Experts of a small language model: 11 layers, 362M tokens.
Below are experts of layer 5 (counted from 0) of a mixture-of-experts language model. Rows are named router (the router's row for the expert) and show model dimensions 128-191. Each number is 128 + 24 x the weight over its row's rms, rounded and kept within 0 to 255. Numbers have three digits each.
After each expert's rows: a language model's description of what the expert responds to. This comes from a sample of Wikipedia text that the model never trained on.

# expert 11
router:159147134119103117122099133114146098092122112147116131082152144145128098148145153146162098112140125122130104151167147103148161134140111105146119159074130118142111116149122135155145087124170118
It responds to: Inner consonant pieces of Russian, Turkish, Baltic and Central Asian names, such as Kachar-ava, Türk-oğlu, Li-ep-āja, plus Russian, Soviet, kov.

# expert 30
router:138140164132116145138126140114162116114120109095127180098144107104105115141100144110145132145158126161106130141109161114104131130141146100072177125138143111114115110127142139164115125191124127
It responds to: Table pipes, spaces and percent signs in election results and census text, such as householder with, born into, Votes.

# expert 0
router:124156130099106161135121091155107135123139116120154105124161120137108088168130096143116112116156132149117151161159152081169176100137133121107125124164099113156128181153145165110111127135133120
It responds to: Word pieces inside proper names and capitalized words, often after an initial capital P, T or W, as in McPherson, McTaggart, Porsche.

# expert 19
router:111167160139079105130078125169112145081126106126130157128102147102110110182139092155119083096124080127147109169126148119150173104188143154107166184126117112118101139149145124143158129124158108
It responds to: Surname endings and punctuation after people's names in credits and lists, e.g. Perkin-s, Jenkin-s, William W., Singh, -ović.

# expert 10
router:174141155118158105103104087179127186127136119089171145133121139104140138173132137099173116116127129095125108131119146115144187108176127155158135164135136125123134143155128154095125118166150102
It responds to: Verbs, periods and function words in film or TV plot summaries with he/she/him, e.g. kills him., she is, trapped in.

# expert 12
router:142102157105121143114107134149100135082147148121159181102143128144113100088142099107127105168143179102092120066145158125109110096165098109123139150134098069117152136130099105150104094144097099
It responds to: Inner pieces of long words and final year digits or line breaks in tables, such as inexperienced, exacerbated, perished, 1991.

# expert 15
router:121108144083083133089103087153094121088139059101143179141142100127097124117157127131129070103101085123148129158165099115113152095126138164121134124119133154110089138116164114128141107127108130
It responds to: Periods, closing ")." and '."', and line breaks ending sentences, citations or abbreviations, such as Press., col., N. guianensis.

# expert 16
router:104171147145131139122155111149119096117157102161135146106139144114122103118135112139130133177130161091128143174135188131150141124149097135134167166103137098109096141120100142103113113172118094
It responds to: Table pipes, scores, dashes and results wording in tournament and match articles, e.g. defend their title, heats were held, GBR, 1-0.

# expert 24
router:183148148124129110136116103178114162131125124086115164145148177093164089171183129163163096168129167160111120139111100119090104120168149132125137136096083126087117171123134106139151129141112090
It responds to: Word pieces in music, film, theatre and profession contexts, such as monologue, Hip-hop, gastroenterologist, evangelical.

# expert 7
router:100127127110127120133186157143091144126139100101124071097118090114129118159123104124108121151099125136171159130140102116128160150133150127150102109145161151130126161142149111124142156132156085
It responds to: Tokens in railway station, line, ship and radio station articles, e.g. station, served, Railway, Line, FM, plus mid-word pieces after re-.

# expert 8
router:126157126134107147100094140091126112105131119125124120139162156171145097157100136149118099108126133124150123136138099097151214143149164107137121156121134084126107116114107130172145103121122105
It responds to: Middle Eastern and South Asian names, places and transliterations, such as Syria, Pakistan, ibn Uthman, Sufi, and parentheses after Persian village names.

# expert 2
router:152103125112125136107094088152109178103086122093156131133132119087155133185143140116157109155116133117171165139130112130109150108160134127128134126146105133089116182139148144108090102155135138
It responds to: Nouns and word endings in plot, biography and arts prose, often after his/her/a, such as attack, attempt, performance, exhibition, photograph.

# expert 21
router:093146127139174113115071126154143129131136070116124134113156166143114122183065138117132121116109147125107131125147155110081134089144103166113128144150105153095200136129137145081146134110138107
It responds to: Descriptive words, suffixes and units in species, geology and architecture descriptions, such as granite, grey, darker, ft, Dermatobranchus piperoides.

# expert 6
router:145178139113098108105106151135116099063144101124104116094171151108126112183116106131091104139125137120158114166102161105174112127129121119132142161142139100121099121096123139128153140128130137
It responds to: Final pieces of Spanish, French and other surnames in sports result tables with country codes, such as Fernández, Andújar, Cabrera, UTC.

# expert 25
router:134171142100156123106150137134098127110165111139166140090114115103107128139133147143149110190118150134134184142140165103124165146149172110157165119096165115125089135158142140147133114115134124
It responds to: Digits inside years following 19 or 20 in dates and release lines, e.g. 20-0-7, 19-9-3, plus ISBN, June, Website.

# expert 4
router:162097137102167170142124103148165097096154116116133150122127145138127131135126158138146089112170118125117132120150129117113130123153135175106104162135139090109138175126139103144106100147147122
It responds to: The, its, the after verbs, plus name fragments after a capital letter (F-ly-ing Fleet), place names like Pacific, Austria, and infobox colons.

# expert 29
router:130131165141177101108083130142151107132083096116126109143113177129127118151109157119167111116122165136124152156143125129106141148147135145101127145092095102133176129146142118145180101112037143
It responds to: Biology article structure: species, Genus, -idae, Binomial name, and section heading words after ==, such as Description, Life history.

# expert 5
router:128153147114128132118129114124110132070120124121180146123123145151119106143108129123128106134094135109127146121158108114134093156137145119109118121123129120125113149111153115114158104095129126
It responds to: Capitalized name starts and second word pieces (Chris, Jack, G-e-orgia, Co-pa), plus line breaks and section headings like ==Charts==.

# expert 20
router:162160141113146122142110123171143152117132108076153157122112134102148108121152125121112111098139140132113123142137112098122134085140130155171115171142155151106116144101119097140181119126130139
It responds to: Pipe separators closing table cells after names, places or roles in cast and route lists, plus some sentence-ending periods and commas.

# expert 17
router:122078122124141149123124107123123108097129155096124144111128113121158136145123142135127083192102118099134144103146110108135143120203150117154150103137142132113117175119113108064138091140074094
It responds to: Bare spaces before the next word or number, and month names in dates, such as 14 Mar 1981, 11 March 2020, October.

# expert 28
router:099145153108147121154156112105134122115116086119097125094138121135109143167115132111104127141129136129152176191160117131088105117117161141062132101134157137100134155116154117126098120130151114
It responds to: Field labels and heading words in infoboxes and section titles, e.g. District, Ownership, Substitutes:, Preceded, Succeeded, Date, record.

# expert 9
router:149144120086159121092169148142138105073178094121106177107129089095143115106146182101149144106118116128171179103109087123123133115104129097179060086115110143105135121145185147173182123127101106
It responds to: The particles de, du, di, Le, plus of, in and the in legal and government text, such as de novo, Syndicat des, Sánchez de Lozada.

# expert 18
router:120141136095162148085125149161094122119123162095153140084128108112126150114143109069116069142112161098095156091104115132098118116150166108146134127109121056096139126134090126140098076130102144
It responds to: Word stems after prefixes like in-, ex- and con-, plus quantity words, such as inconsistent, exempt, converted, many, several.

# expert 1
router:113162116098136117077098113155134132135125106136131177126151096140128148102136134097138102168137123120096169128127139104113148113156117116144107139098108114121134165157125154134121137118063104
It responds to: Operators, comparatives and connectives (is, or, nor, than, |) in LaTeX math and abstract or theoretical prose, e.g. $\langle m|, nor, thought.

# expert 22
router:130154125135134143095122109158087141136133130123147170123114142130131171096085153157127121167136132152119146126168115094107160139139114152145136173069151137079102145143151157124136158112124111
It responds to: Decimal points, quote marks, line breaks, minus signs and odd word pieces, often in election or standings tables, e.g. .529, ous-ter.

# expert 31
router:149139159160120140153118095129110117076126129111153135097148128147104139197140112147137157165137152119123154151124122119107147130144110152113110134098125152101124144112159102110146125141127139
It responds to: List and clause joiners: commas, and, or, semicolons, but, including, while, although, in lists, citations and running prose.

# expert 26
router:155133151147157138122104086108152096117148111103113143044173144111142124123086118110138111162131165139144149134119140130120104097143147130132132081114128095089126120079107068108136135114122137
It responds to: Pipes and semicolons between numbers in points and standings tables (542 | 256, +6), plus words like each, ex, command.

# expert 14
router:146109123125141097122128120115129109085100149121157160141123136123109111105127159148117104150144135131156123169126116121142133170152134166152172128091136121113093108104150133152098115166114114
It responds to: En dashes in year ranges in career infoboxes (2001–2006, 2019–20), plus biography words like politician, academic, member, and prepositions.

# expert 27
router:142140139107120139093084091125140148070129120149112120147161132153118103166134120159104117132137121146146095132107154102129146102150167110119100146127105115114098108119141144140166085152115138
It responds to: Hyphens and syllables in Chinese, Thai and South Asian names and places, such as Prayut Chan-o-cha, Kwok-wai, Assamese.

# expert 23
router:153127154144137164131157123133142109114135119148129181094119147144130128110114129162107126136079131078145106172125136124118137099146127101123168121102119121103114118113129126113106072186152132
It responds to: Pipes and terms in sports season tables and prose, such as club, League, football, Stadium, and the pipe after a season like 2008–09.

# expert 3
router:119140112133135116138114090143101152146176053116079150105140140127150151132133127125137126132076179111148179144138122112136105102142152117156144156106124119132104101126123136178143144121139143
It responds to: Year digits after 19 or 18, plus century, period and history vocabulary in building and heritage articles, such as 1975, century, two-story.

# expert 13
router:123149123127137136138129134134106108135112115146114145078163142109100102153110098096177141101106164105129123081113117110081113172112166115134097110133126144132138126134139126176162064150079113
It responds to: con/Con prefixes, Non-Hispanic, %, census wording, See also List of headings, and evaluative words like popular, largest, very.